config.yaml
num_hidden_layers: 9
router_score: "sigmoid"
balance_loss: 0.000167
n_groups: 8
init_std_router: 0.0372
num_key_value_heads: 8
head_dim: 64
qk_norm: false
attn_scale: 0.125
learning_rate: 0.00046
lr_mult_qkv: 0.5
beta1: 0.9
max_grad_norm: 1.0
train_tokens: 462600000
dataset: "wikipedia_en"
Below are experts of layer 6 (counted from 0) of a mixture-of-experts language model. Rows are named down (a neuron's output weights, with its number) and show model dimensions 0-127. Each number is 500 + 25 x the weight over its row's rms, rounded and kept within 0 to 999. Numbers have three digits each.
Before each expert's rows: "raises" lists some tokens whose logits its average output raises strongly, later layers aside. This comes from a sample of Wikipedia text that the model never trained on.

# expert 16
raises: "ar", "it", "os", "oll", "o"
down0:462532466503494488520480539528525492490522516518532503479508488512491496518491505500501472513490481489524508477480457522506492499470440500488448521499484527523505453485482473537487536526526518515502523505514451539478461485502542516495503510509512505499524507511487538475541505478536529462504508492500446484466509543541521495518569508546501468491519502488528444509504540538468542492464
down1:486512471466454480497519500516545506466490485513521486466493489491515534466496457468505525521517491517520543492515510502505505490520489483508504530504472516469535521507476527509469499524476512530479494495526506497505480496505506530489472466466483507551523463495503493487468493478473488478480541509514535479466494509526441525496499514543517530482513501527551461545513533500513499548488
down2:482507503518499489496472512494564524468494505536491505522481466548487497497513458475514478480526492475520492457496512476491500507492493493517495464487516485479522501513516521488471476505488542472532501529459465571475492505515500497494494470492473496492527495550473498492489484522506486518507492514510483542483496508460525494494513489484508543478496501532449518492485475536541472508514
down3:557504535556441525527454494462502513507498522499504493508501508525512515524505486478506537555461533495515477520461536512517475503502496490508517483494500496540488504501505532502498475482521457488507529497484511524472492483518507541523514476444502513499561522504506491493475528500511495494498505522495468523521484501471496509463477518509468504537520480492489467495469483527502479505499
down4:450532471505495528492469499524475485473505515554511514498551529472482469491475509477501489521512533483493525504474499474488496493497495466568537475518507497470488446504502485561444506530498506516484483494513517448488510495509507494522507466509549468468469476459509528513516501535486494481464467483504496503509469459498482487520502489506507472533498476496466506504518505484469543492496
down5:496470484488493481544488546520541486467503517509474548504572480512462518514546551482535515490513520483508476478520511540511525489498548538529438464524462498490548535476514478491490503491461534494477480504507517488472461503537519443475550501491477500541513442534488513446522457469486535460481507521462478478497501488475474500507498546510515514474500524481474541475509487446506480535516
down6:495498489554557500485498448506504518495522485497539494497487508487462511501524480497539477494482484496518474483426513469514481498487495462459515469487558474547493524517557516504485470512467496484522494491525527508524487486501504512469532515530512516521498511506478506503489508481524517513462506469477488492501518499516456523481523485524527486560470509427510537504434495467518492499541
down7:493480457522508493476498492526478506499563510512536512517470546519513506496477507492506515510557470542507489448495469516483471506542489515501496516551502469516492506532528440514513552516474522501482528505484477524504487551482525538526512521526477469478461522474459462517491495515523500503498458514548498506466491499507475442488453505513504523519496465519461506478497525510511493457447
down8:488516522526525512492505517452447523497537461479462448550505487534536550508502508501478515534537529507501509490510475510496531505491533514485439477499530474509488505493482496487532511481532470529461443482485513523530493494493544509482504488459499514559539524495508546493509487485504504499525505540480486513534465521503464466520502476521467511524455546488466514514493480505478540485489
down9:507495520505535492495488479492511478492539500516510465501500521515473502548481487511535500510484477510510515531496445472528472470519503494490502489475525487455455482486498497506470499603554499517487477497485486493508500458465491495481484500506556486459463453526501476463477515519462498504525515516517499486527569491523488452467516496485457491501526490525513519499481512481454552498462
down10:528533461513519520533541513507548451509478455473502474546503474537482499511499542508471513509517529509503532486490483497550491512512487449517476549500500529505538539475496500487437473536492528518507517507529471476506529505481486492485477540504436484502508503522509516503522448478458522489503472493498482471482521514513470496480450510517516492494496523533506525581515461464522475496490
down11:518480490501485519523502529508478494477498469504485484463487481489525479482476498508519501457472504488518481515500546481544491489479491534518474501506525512521513473521511488456473491465530495458485479508466512489526480453521532482493500498510458496513483475491490506482501482496489513505485514469506471538533509533526475489466542470479503488509494525513486481527527528540504498509502
down12:490464523525519501555505522486525530514500513540488490503473478524481498462506507453490526511492490464508498513512550472475511517527527478522490501542520528492502439487503474490465499441493496508481489475519481500505463468500511549538470530457502515532527481509494548520544488497520461496470528495500493465520498502490477494506524555440511514490505525548497470487504519473497490511504
down13:503495445528479493536523503517512489493520458501473485493530469512456490462505540488521495486461506544494508515540473513490517477485507509557496508503510558546483501519517476527514553505519521487472531486515524494474488533479492483474459538509483505493537508540494531514490497522510485518461491481514488489477491498462541459555490518493510500525519475538508520537508477506484517479504
down14:486480508545528478524491482509446466510488524482493509536507518501511498492492516490511527536468485513489493518501448504483463488521487552571496480515475541536482476528474502519555511542534538541525476449462508475465465470480485525523491480506465515484493487488481492508495512513515510493513506513559484470521515512453478475523473523499484485492483507497491467521528475555481494506482
down15:542513491471516508559555493506470544514480480543495509512486524525484523550527469512475473481538449515502467519473453475532463466517482512476489499531521475491517521536494508501507498547520509502478509529489489509486529505494527534501493499502492498515477447519462464530475513525470500492528507513476535528488465446525517482562458479481484507511541537488496516467498478494539537490510
down16:494475469471501520428470460514519501503496499498471516505533484526504498468497537516507483501517490517499515458530496517505498497506534559496472506501461524480523493510502464508494464513551497556526482513502473501532483455502498483532472551530526419478503498469492513488505526506491494486527493484550495516514470488492479486523517519499511495488503540549502529450499515467470543461508
down17:475490495542510461520497493527485519520509487525476501482495501523484508556515517465509520543484473492476494471473472496494466505525520491548492516476527538488448462461526474539502485480472530573487435508516509511491507529510471529487537482464487498529535520498477505495490518500468516502525504466510507484515488500526501467491486503468485479512515498553526471537470471512491539504483
down18:511491493505486484477521487512499482517470470487492522532482528500488540531513449461460507534516466540473498516523493483542496500492465535492517485505471486531476516540494511547511491520553495514486508504506519485477491543527496546525539459501483538512481491508503485508543580510486480489510486527563510491522508478511513499486454530473497481522489505503497516506517507540488492521483
down19:471475494486484486496519486514522508506485462525476472446498473475472504519490508529524470492513502503532529454524504454540487478497524492540472519496505479491516545521525567477524456525495474474542491476515523475510549463486456488468428509521525471486476490490547517509496487522480492493482532515513549523511564517476501495540514498449507491497448499505461520512505549496543509463447
down20:518502526492504467551560488516507522518501501518562476508490547514467503472476512471489548475492484516494475522510479518466470485524496510489460461520519533516494467525505493458522504533496526470482528528546480494480469528469468543472519506510487516496490484484488509509513540483518516500459482503504513557497520497483526488524557501485469548473530505553484483502503471525478544501484
down21:515493437487512507496472521464537528468503490527501503467509491504460441536481461525497500457492537476517508510497493483564485484456497499506497464457530480465529462499488523490520459479474540553502519509511526515496482537473531518459505516497519487481518475490530513479501474457487477484465517508490502484511530479510456519488523467498518447504495519494505480511495481474517544478521
down22:520493474463511480531519519464495514526498482514520534519447518499499524471491491483521483501505531530476513521514480516543513484484485521477508511530513513489521499531506496464482475576501490501487452477484485522502504495492476491501481460521515462465522515522497497488471496512481555480484512506509523481512499497541491540501473496458554507495445540465489543507494464529484485511496
down23:506539487496493458465508498491534525483468505490554483502500524539487513521491547511457504462449511514525477481523524527468536467528454494477512518509516535514526475487521489478520494487476483532498481438516514516485476493526484495483543519506441508508546455528526537480520526495550527493493510471507513443523471488492561516452516504503446480478533458505490522487446516473505510528508
down24:475547477513489549487510493480504525531554504456493545526519522498524543453469521507531498519491508468520560505520483503511457477464479535498495467448495502502475489485502451519542476533533523519487512520464470505503509470504567548508493491458506508464500530471448494515518502485512524473496467477517517490508526499542495547507525512478524539495498480489502494519500491455543469485508
down25:503491485469509486503524489503475511485518519512533485490498494505517495500457523489505492493456512532482535501506531540474478460524494508527473500488508518508508539508479499491476514450477535489483496530525514488508494463479482551501478525504466506493496490505494507492479503491518484503495516523489483507539511462500523458502515488466499514532533542524470486495490482524530542501498
down26:494492498491520510487498478470491499510503540501480434538514504491476530461512507532532505537501476481501492483509537500522478459486554514496491533498482529538495469543516519494486541527465518494543537508491460477534518464489472492491507510548497491475512536498533499521486457503492538470501516500514490478481516508500492504503496472500490496482526521527486476516487531544534553499467
down27:479510477529513506477485508522529472498485494442491482514497446525523517504504497500507485523487499476501520523494500498551460453494501523512462482465490471521538485504520511471557516548497457457515520495539558531529480483531513506458463526464485503485487488506467503498540517491507507520529529473470514494499503559527524496500493480503532495502501516497530548481462525486501544483512
down28:514465517501545506493509507491504490553487520472501512452502482477479484496501541498489518497428552486517458511507506526518492513537449476468488492528492480513530496518539561461493555472508485512501498471486490458498477498479477513483486464509512468520514487465509524511503470500480508478506493458516492486490534519508511526508457538490515499505463521559490521520502543515505503501489
down29:522476538507490498507487485468510510484514543481528469439489509530500541540489520488425438480474518541530484459530459484499509544491512498473489480441496501488476506521517529510497472491508490507477526489520470529489473505490525550518497459526479521481493542491494480506489502473513513504530511465475489461487478482499458487447537512474541487485509477523516483530475526485494435512557
down30:475471456555538505515471484518522510524518509500459494515537541526517545485495476497495494492498529468513510466485493514495497498441465509487533497471487457445466482497519478502486507504511466491510446463490476502467512488502499482503523526515485507480503541487492460519461489531505446532508529517474467499488538536501471503441480489478474464496484430522495495550444504494494496510487
down31:470481518503471509542480514508446501498527453516527521515529504509480515499484487485511489497515477480547529494501481441452483518499516467504563515472537465489489513496527502501525455481483499476456492474525459464494529480501473523493481460481490486478473515543528545500488506537480506490511513533527502485445487495517475505492517496460511503503507489463497495477490503533476476527478
down32:495493491442480467507492480453520534460475510550487508493517504493509476479515528493515527536474500518528504480467531482457507492508536475523547531497482503492546492521483484507500484509553470552516488487496472509504467479524493492485479516520534472468435472520523494475514478549482526511541522514551483467514488511476497520509521513495510478481501484477491466451510481542491494504484
down33:506467500501487493490541497543519518515512465485506502498511539520506501522501487528473562508527511509483499481488494523543446502507460479515492497528505461479526486450470517479507513483560490496522455517496484514492528491506509475552525507483494516476474492541511510526503492511485471537478479530525519458531513539489503516503494499428522474506473493525490526468465441510486453473525
down34:509507501473473484533470515495497480491507460518502516498528496542519506516485471482514494529494517561529518479472469454514500479514477487494504480473527530498491508501537467461522479483490549524501511489516504559501560516495475539489557476487478513457493545527495506503478476515497513470478487504512532488518477495488484522472543528550505537484479485493504464537479508473470475492485

# expert 1
raises: " |", "a", "==", " (W"
down1:488499475502537474477470529463498525435528546502461490515497490527486507510541513541498549511474468473465550517496507470499489479459494505512467477494510500531463528488532492501493475521486516490475469496492552546477474513486530494484460543479443470502473522482487513535476473525470513490433532489452513526470507502518488483483526514503505504503529513480498523474462507493482546525465
down2:542495491506499500509466571550506542516510563483526507450518489486480509465539499523514496504504529535493486546500515494511532507470524503489465532478543463530538499510500493503484518483515475506528502489530507524475541535493512474476481474464508549536506486530492517495447497551490481516487505547496465463525504495547475506520472465491493467512523467513492500478459467513420460480504
down3:504477476465471499494482474545503498514492523508475450496502493496468505501490479506547533494498574494530504516508476518502505529447554507486513471455544463513492437526500490496511530492539470500493465478499464465508468542493485517507493465495468502512497488489540530505460495546529526508490479531497518498493496463498513538482524494513543475523451442489511484464517513508495496541533
down4:526527500476516502483483509523513473496521499509511488483545511494476500508508499507531511505475517504514532474496483492512484484501513533479519536487501504505494486477500538563493495531499499462551519531511483492504515480504530509488520504494507532482495475522484432521438465464506497523506507519505524456463508507533517513492518503563538490491461490474525506487461513493494527506456
down5:465470494475457516472502508514485494520462458495487487514501518553502501534525493520526522476492542492526514521501500496513504477456508515453523518481517481546524507492493485512512515539516471497470446508499485470512502518486482518490499534477482509476454484518480495538506533537492509466506523511501543527510470522543490526540494513479528469513458513491499484453516517527471491517540
down6:527519530548515494475482522472539478481528494501508502505502501490472484515502496514539500534477520483480485507509501513489513539555494507461506540468536484497473444520526498462465455479523496511491491530485499528493475499485478468507541458488504519501479547471470475503531481524482518491456490503503452504577446494513522532477520489532469496486520522501502449427469528513472490516512
down7:487494518519525498482504521495515524513433546497447500478508483475510473480521462529502476462519467523500551504502497545486483464463478523477513462527447512504492470481537562517509445482502490517496547508543546498545535513499475540458472516483484475515498475477507497508483509512501509487510470484540494519521506505516511482474460523509491481495509461523512485484493508528491496507477
down8:499501489503432490512517508483546504519515497521496519463494480504476475525559525438450510497497495498493519510525505488527462548500514470512505467501541501494448528455525485526516475514538506494476497498508499488472501507532485514488526528579490491489515487511428510482493507501501481485490544464498493512492488459495493461487545495492534474495476518495536558503486440487489507511463
down9:482504492557444484532526492490509497426515513517491530483504518486492518516521521507530485456472484494461517474505497439495463475450519532508493489491536474483499524464536515478484486512515529485502528495495489529496495464518507563472512512487479490486451510510512478467552489548488461507529497537489486516529531543523518475522518506536528460484532471557458495495465475517453476534441
down10:481525509485490500536535525494489501486518534526490494498517503482516456511493561497460505485506551493495525506510531529501477475490466544493486498505510501494455551526487510513506511553498492516540507527516511495557536485492528506460474486505469512473430505526498505508483477508501496453530505470520505501499498513533505519490532493521528525512510482492502507538471501460457545473548
down11:522477514531460497489510519434510523546520507501482489493515496506509502513489494525535482522490502530530445470512477520538481514506492492547514492472556532507540465492508530475502524489526484500497522546449464480452476480517506519487479450498492498498510568476472485479514509520478455451473503462555483509533445533491485499463515509485550492503491517509516512454512470513493491509525
down12:479511479466518473538449489566565519498501522518529512532468505547471526508470502511466512526502451499564487530521536512462452487494504479522505499431514498540483503515493513479476515503515477522514496578463497478535487461493482513522483487477439469490536502506449498523514530541506547469467478450490476513509529465511491480474510510451513529515506495476516527487473530512505510527530
down13:462525585487531492521505541521469476520498507466460532528514520527499484492531501519517498536511508551507501514473495497505481497503477478506487521504444518490484518485495461478481511454491513497517509554529497497491502554488452506499505496500549467508521532517503497502487492497524519483495503475506511524508442490491527499472547502458467494493497514445498459536498489499502478532510
down14:484498531513474493487508522540503476514460541485518487527467495535496505502515521535485505480485476492477491512509494454493469513517468489524473515479459522515486539472524561492484542473480475492446477529461507493526474483496497507549481451502507459501509540526492512509449473473510552467496531505507501497490497455515451491491539503505462480491460508472474494500498509467488502516508
down15:522511496476539481497491516538544505528502517461509490531537472537476473480476495482459509495523522527510537540537487455510467481505534508496483503506512506482471526486466516530466462492519484503511505518509527532484511508481523445509503504467517497509490488539510505507519487495480512535521535501531522478461502463509482488540464495498493450504497502483529541538495478480506507496536
down16:491527451487527442502477498469484462481480471500539500450502498526439499513469525513492506510521534482506505518508505478515494514471530513484509497475489539506478496454516507508500530558511540516485514507489534513499511520542497505536478484428461498514495490495500490505460513470486534537507467521514513473485513516498505489483493520482531535540494488523482527494521524529508513549532
down17:443498520525523508479551536498513501460490504513536506485485492490510477495493514463500484535503485501457492487481519489533498474461520488487506494504478503516513468503509537506533487564493487498482520491508528578542526498492470511473507476520529492460502502523523518464483479498541498490472511491496513485504490548498536486451466465511533481517565494501468484516485519532526505529499
down18:520526493494430498471494467510497487497488457447502433471501517541510485497510480469524512516466497508492538499494497503525533525463492467476499541536499481449506551450493494507527541493498526457477518480480500522526505497511511477507491485459498544500546485529507512507503500495486473491476507503473525495513506502514504515465524496499504511462475495494502471504511472488496516496474
down19:521485489480509474484483518524503508498501489522495479429515482502520514471479487531557532516540502533512471484522518529477487482480487480519441511481483519480486521465513503518486471467508487490520531542530502511522497459513488505490509506507491508489527457500516526513456504519497500474488524500498510489450461519522503505523487486507465474525464453504545484509535513506497471453510
down20:499493499504450532503458489516539483487515493485501483502511528533499521507525504491477481457503498518513510510498446481510519494507462491507480493525485530551506504488521495506504492514489475505516536539503489532483478505477473523454495524509496537522570514491493494455497508499514530492504526457527469495459483506508475499466460498505514513489449506478546532532491496510541497566499
down21:487525494495542507491538503488485503499481552519517518500511520493501483504445499490484515503527505477478492464485518515507486519555516507530462499483483501481438522524481464500539450484519502538486514511524478471446490494501480485473555449521486515460520524505512520525470497500490495496512476468502527513531445526500518535477488461430447525493477492517489497479499516488530513462500
down22:509491511515446511515530547494509480492512536505486529484516476524521488522504499506537492477514485536480507466491492497488483502481481485476491506511500506529517559510550461532494475462527486482488524495488513507513508541480517479475467498513457489506516529495478487487499467514519539534510501537485556502513451525509482490493513527480528498528505526510462504489494475516488473488516
down23:476507481539488494532456494509499511510496463544503509533487530500510475503467527453470474494485444532497540466468504514517526502546503494517530472501509527512477488534526498514509544500511478533483512511475456490487478463498512553526520488521493457486488513489513479517489527477520502512481500483508551449519519519507543525486469494508500545471467495515473479491522492481513505491511
down24:466528483500473497514500501508510528536498516500482513491512556509528495517504488515485512488479515530527495547511500475499488494489476490483521506496476464515519516509500536465506486525504459515464517510500460464513514485492515494524528513501527513521529464495455465517456477534531527486523475519497510538516522486533534544484521470502533446501523498491523490517521475499531467498509
down25:500500518483512441496502476535478503518514490451507477512517523567523507505474501493502497462521513478514457492489568508456531530477518496475521524479539510517525503528475555496468485524516473491540485561525492523479472467479529467457508499501479548460502482501454497509492539474490504521524495443486467502517490476507493507501483442470503458550512500513451504527466509499497471475514
down26:503531467507518495501527452459512515495498509512508492523486527515520520535482492528509480506500453508507495481504499508552494519489475501464522515538498524528478472474463498477467482496478467504496475528496489515518490536514481517470485510498479551526517513473521489466461504500464521485516463507495475514504486513482461497489534520524526509452466516541496472467519527501511524510484
down27:525471493499502489494498533487550472505499512506520515521486502519526521500495491508454548528568537499501466469484511486470479559539472475486509480521501505450502487543549519498481522516503511513511543505526486540497469509496486491520495516498518502477524493483474551496475521473521494474494514478451495474488517530496446462484528504523489561547493508503527522455481513526476512536457
down28:524472518485487512483477461487539502512502518482465503481487539529513470486485489482506490451512523456552457496507522529528493512471553491478516525450523484477481437507463517513502498497500472455501503502483489466517529446533518489479508464516517474491511488467548454485470467487472470533508485519556474515522505465476501536506498515530509454516477468494500474474510512513545512483541
down29:484530521532506577451467508507510493457544475549543526451488474479527445488525463471493485481501485483493496478471504461496488513472476482543504485527508549499490499493520490516494438535502535555524488475514508488480524493513422468559521535535507474468491497519488485493540520507524542474494534509474514448467452497461515491510487484515475495518530520476495489471485463494462488486511
down30:502521491500517518502509516512486528527452510505542536462509502494499474485475533518471524494498526521538498530467485536527482492516510445455520481478484465485488487457479482513509517479470479469467485535519474511507506531495500490456460536516503492521505505498491445543495478481517491484487503528519532526460491532484536505529498508525517508492491485494484500458467512464514517477502
down31:531479496521507497521504486494499472525537480492500488499529499508468513471524574449491477495494537494466478519506455481493496501535509474498469504478496514523476484554469489546491497502485514525511532538500484497490489550489495556507514531495462473517524477509419561524487494491504536505511473460500518469489465478485506529483514525480494527527497481474499474503542482458533523513507
down32:488492497488508500500532506489475475481486488456527522485505505459514478516506485494501500545543487463501524506478471495472496513512497540499481533499502534487468518518519469515488510575470530508499478520494492522468500507486440516520479503505515495465440505471503502478521474516496516466489503484503530490477527484458505486496502511509498475546493535501522448494507512539498544499542
down33:497452498447499531495527550514483503490473481472525540447518459476498534486523468510507528467517506492524521472540487501439488488527512487508513526542516491498503491516457491467488540499509527499501529459477521488442477469506518486450516478483505561475490508505503539526454513518519505520454507517486465478462493486489469497512510512485525482522489492509475506511511502448476476472507
down34:484529510532465512460538522505485540489499488498520506518493515522514524525542480496499511512499486493501492498501493459529469466533524502509480547492482507511502495460522503515527514465484504495487486500536492557499512474519533524483501495495499459576481528488480527534488546525526534436525504495557530493471461416496483487524496502487497470477506530505486517484523497479476526462496
down35:481516472504497481513515543538535527467486503484495546493497452511518504498557487504492515451460536485493527507479488483497518469417507567533466492524492479501525535514526532549502469528490512488466533489520493489538555495453480561496501480513530488492469431493488465460492498511469507458490514544507534505508558507547484501505516513491498526486521508510503487512475516517522479512493

# expert 4
raises: " in", " and", " with", ";"
down0:457543509514509497544507467519432495424491541500501538484479505515485519492531495494492519496510481549519444524495493515479510456509486489493462514490511489534507501453545489488484508535463489502509526489512475458524522481530465539487538456489501484504469535503491472515513511470506527476499490556546533532523471515488488435474499515540496493542471533465480490499501492474463484544473
down1:534537500508474481492535478491519441487478497507519509510520512528467501547513491532515503538516493526483489481459522488479519539501486498512472526555505476522510575528540510511523457560493490543547459517509439487485511518501463515527486526512509518480537495538489467514502457486477508525509496447513557487505529507552522495460504476513518498490493508504484490516503490527476531497521
down2:496483563517513524492480499553473477483509476492498460535489516501517513469531516484494513529501526546471477490520505504515522524509495528479508522473487519530515572528499469515483504552493482489508484544517535540503479498518506517536522525482520468505516478521518481507472530537486464514515567477502526516458487486500511493489495490490506501522524507539530498515446518519489469524505
down3:466495505503446487497478505491509507490512513496538537458496449504517506491508497489454500459456510523484485524498483514510535516518462504527529472496485449523449485542494517503497517472495510514522534510510502474476544483488497516503455501485509514476529512524467473465512514556538497517515484460549520473527535488503489550493457515508467438512505529555511427468521506564494490509530
down4:518446543508526496474499520486526459521526536530512539509517470522518457465517490530462499500482546489477470502485482475511520485534524563505490489481458478468518525516505526503553521525501489507512512449517500480516497473490496530532525487506462480497500475500511472477538485490505484457449495515483477485483495524511516557492504482523479540547523519503494451468463493470466456522511
down5:488547514520492479506515464483481567481524472506497525532463501512504488499484498460471497521459528507504492471495506476484471490483521475513455521522513492477493492521467508497457518569475497459483511475500510456523525551498496469454498515480515504497477538468492459528516512518491492488479492557502529482478559486522527507547512533530509493498485491487515502543500549503510522554472
down6:518506510501471503464474510509496487549503549477508500505484539523485486500501485525537504494531502537476507520509506496494481517498494537479492475506539460471501454509526517480512468477504474496445502516527525493507494525501526478451499524495524477511490510507472512469487531537470514499466528520482494471500523474527483466487495508476493498539506519541569471496530508502491512509569
down7:485492506493525500515492582506505503523506469461517501501482512510500513504585473496450477538513454460499489506464473477502525506534488513489456428514482495459560443463508490462490486570491498532481532540513512481467468497489482503513469473514496505491514510503537460478508519519462514510493490521481483549520518470495467521502490486511510484499485502512500523509481510510494461502491
down8:479528493464478465508501480499477526492486468491526470521482502494493517485501477529532511496530549566514504506486500480502498476507432491494475509503490472515521504521549541524519475502577506504487489500507520491512447483543469503518518473487498492485490460495452524494520486525499537522477491487522500513475505502532460496507461471477484499504516527518454521522496504511511489507498
down9:530450434472505466468520478499501512477527538528573518540506525447473515509528497477494484506482504503509542481500533470468501516485456496514503477488499520446522503481508493477498565534502496491487490521499505489488534460501473524499488493432460493482498522533512504484530448517491522522486497519541546525537497512461492487472521479501513500479500516533495499569445503536478505471494
down10:467479526463509504498474510500466555480484521530517510527499550520524486519500483531520526498506515480466511473485499487502507462512484498473500493498478506472489468533541504507497505509508500456482487497503521514520478485524490466506517473511494509513488518535578492532491509494498503529529510454499499472493528498480509502496522513450499528500527496463470509492499485482553442489534
down11:505509499532532502481499493466464541490502481488485473489510519459525518493516474530493524500498488503484466533480505489487453492480507522522549493513506488514511460555492486525547501577485555448506526497527463521510488485540522537512523486478482527450512461523493541502514519517522504516484511479509504475521548536487547469547499511500479483491435469438498516511522509546462525519441
down12:509478484503543490493484469520534457500505499497512519539504473509513504565472458505492479466516452506507451446494468541446483521545487526529441475516522526473495474473453537503465475564510556490490500480499448492483529482512533524538473520463463456507518493528503529479542489498471541524482474515508481528521519519520516506538483561486515533467492484499473544507522482478470503512508
down13:451520499477494515488526508520467526487508450499495499518464497504513509466536495503479515470487528505486457492501461556518517494510443498539496535479527457519486461514535540518507465539477523475488483477485498472516486504498497483489518519494520550523485525474504498467524436487498510500470506512481479510524502534491516488487466467487509461519483533506473462490497499489584522490507
down14:497460509550519504479486524507492526538492541519527492508493508483497486529504473469484511486464489530515493509491495485473474506510461497500432482474483574542493536507484479477474512497530511495483527462438492506520476506500493517537555470503527521528500454491509512504525504504529531486468481491493511527507493509482499489524538491525496494524481472499545487448503500498480514498515
down15:495483544534515502516465459503485447507482496513457508513480547518492514503491523483502535499517520525504534506492513474470494491467511488494459523502489505487495507487500503453497536489497508504532489519540472519501530502475443465513545500495481496513447507539479502489479514520527485543542544496532509483476438495543502510479528503534509486535480494497486427494482543471484485508501
down16:461514545504518503493514503494494546452525534482520524518525522495514486504524515497501471521496546478521526508547461525505534467500556504486549501509515495478533539515463565477454489559508486519510437472502534492472458447485512504500490466513482487518520536477541519479503499493464487509520496552540482486486500499527473529485530478485496493523508501528520441471520484539489488489520
down17:550489514491516516485499482522478507468497542498515472492501499532481506500525487514492548508491517494503487488475554461449545475522491527490539502498500425502517523499493509495561525534491496519461509521493462467475494541525477522490560489509483518505440489506508482496469525470523538481455494501511475479521493493497478451494517476493492488471514529518521471514522517505481491508487
down18:494495531486501512514492496499493528458522458499535517495510518524490475466542517478567479498494459526479493491490514475486542472552564522465451530448518506526513530516490496511513503510518539484532503467491489552538462476535501502507523474527487525455478520446505480510491488499512474495515461510507498523488475495520509525485508494529543496477465570502541503478494424505492500482500
down19:536454488513522489486494511479501499499502514496489506515510533499457488484509501487474499518496499442496500505481559518502554469495483540512490531501463490455517498467508472497467504531520466542499451496510510514493520515520495450516524499497500523518527483507535473537448520498476469507493504516472507512473444451520460526508506529517533502463466499516550497564526519468476494538471
down20:470474486529507477495443499538521542461536491517527512497478537461516464504522517513511502525468511496497501476477477468510443526507507505504488518529508503465534466514486494489474500474516482494505522541514511505489451513516537482459481540539478479510474508533495485459490507497474505512482551500496513502492524510532499497482494543500547487499514538521445482497470497480516455484538
down21:539460529484467509530514459500484461502497538495495513485496527519468513519472520513516481499491541506522499435492487489514532436481513479451513507475520512533511517462509449483497532526505460476502475443533508485490482480532504505495532531492498498489465478492581440515482489492483507524512573482512467496518492517523448488505552468507508514468510521501492487474530504486518535481558
down22:502518511506544542477495516481478521500550523495497471509509509555522489512534516487515524535531528537500481516494487481461515526494564510531438516496495467490505452452516473470478495535487489496515486487514496494542450531498488491500498495524519526531508473513449500479484524522481505509493547500488434556463520470472497520517499502448518474499491518538530453471472510515502523460476
down23:496513526476487530515461505507511469487500469529533537477515463470547488482497509455485504534490504505469478460494497467527481477463551549482511541455492464512511460554462500458518494511487465487561519493514503531507522483499474512531498547488494500473480516507503493484491492484559522498500545525464503461484488516515514455507517520491474526503485488478550546480514480496459501483497
down24:496508456552473541503511522497533489493492528512555471478468490498495510454513509507505473470534564554544449499485447429517493499505422483531479468507487511466522507503467512467521478514536484463536536504518471487514522468489467489480529457525533475519482512500486499458525466492513498492485497470485555479501548532465514470501514506508453514540544492516503504478485504486517474482489
down25:483509550505477506495500481523489454527545497489474503525498552546486451495511520583473510478480550505474499475478472502527499502489468532508528530498528469532486500506528500519553488558485519467524452471507488497531515522509456522506540499475512493494512512511545488486533474534519515505513488479515507491485513528500464506547533452524482472514526522479535505499555548474487518514543
down26:440501515522508502518497503534471545475501514516518496499516509521491489489532489495552453489487512502527466476523444517471508462505484542508524456502505483508511515480481511531511496520490474511477484503511479478550425485519479500457526486518522464509480512564475461478503472467460495565537442515520515468479532485461465482494487514496504476502553553521513515542495486512495482503535
down27:503515529529492531555482479483449530509510447532504506492514509509479501503526467494549487499479516512457511506512479518512491518474430530468503511499545525534545506525491471487526456501497506515445568491477470482486494499496487496521477519482510468451479492534502507520495490508446471534500478500480508520529521519516480503516467509536465505527488520505502494517497429499489482470535
down28:492476491519537511522482500525495492491524507524527518504485537483498530530504505452536510499456514527519480504485501532455503479488461490520509469498497510470517487509482516502445512506504541476540524476480506488538482468486504536487471501512505529475501538536544493534506484475510502521492510460533516493471507496487494502466441505452493461494497498504535486492501496509482501508458
down29:483514498501441547521474467489495544513469497506496496494515536490465543536519477463541503499458469519536483525509546518513497531497478497510472499504514498507554514512508446468562502508461472525443502453500470495501492473500521560481541499483522529495476454514482485500495489563480464512522510534470491543482492471497516539498529473498542528505487521501538478478542467501484502500543
down30:495514509488490465490474521496459510510446492510483507482508488498534539466480456484516496501506495485498492499529519449495523504502527530456532492492482477484485521516496468456520501518526489477530488453470447531528512473508506514498502503504516538499526503490498504532468499451466505486490507544490496528477520536508489479460512516500484514470460476475484491493553502505525540500453
down31:499523493470484487546469547469506528510523496561497542504526485524494475488487534495455463520501484512503553543484523513475493484498482479495472450507499450461520494518485551493548515481505509529460491507476457455502456455546518465475489452483454435521521450514490500516468533505456505465514495514485498522525487501487468484492464506505534522485500488511511504498503492534516473498435
down32:513472521502527498496514499503500504500495511480469508509499493476493498558480518522503516497457528468522485506500480501493536519517476509476513479489499507488526527530511493521484484590510548512495496513476512480448515473487490470500486487504508475512547519496512514535522491477471492469542456495514497487469524491475511514527468531521526556492485474524496518492545495520526544509495
down33:472509567494539540514457479495484437515458480490477486509503517512489525508516497475523519512477488506517472504518487552536545503485545492540490518525524536517491522561488512491483506570472467514490478479512556498486531544445533536531549519486536519477500516463509496490486503493519475497506524496469491485459484467491468532509515461503518512490470485493529472500517478486538513477536
down34:518528501500512487447520512475571470492517486473519468526481494536450474524539545507518477542468529525458517495500485477499445474487521484576511511523504499502520483502541448506545445533479452529479510520476495482472463515531543488499494511532511479529501480504484484466494539475491516476523510511497507446467526481494521532514519503526458513510499502474556539549502502523484454497502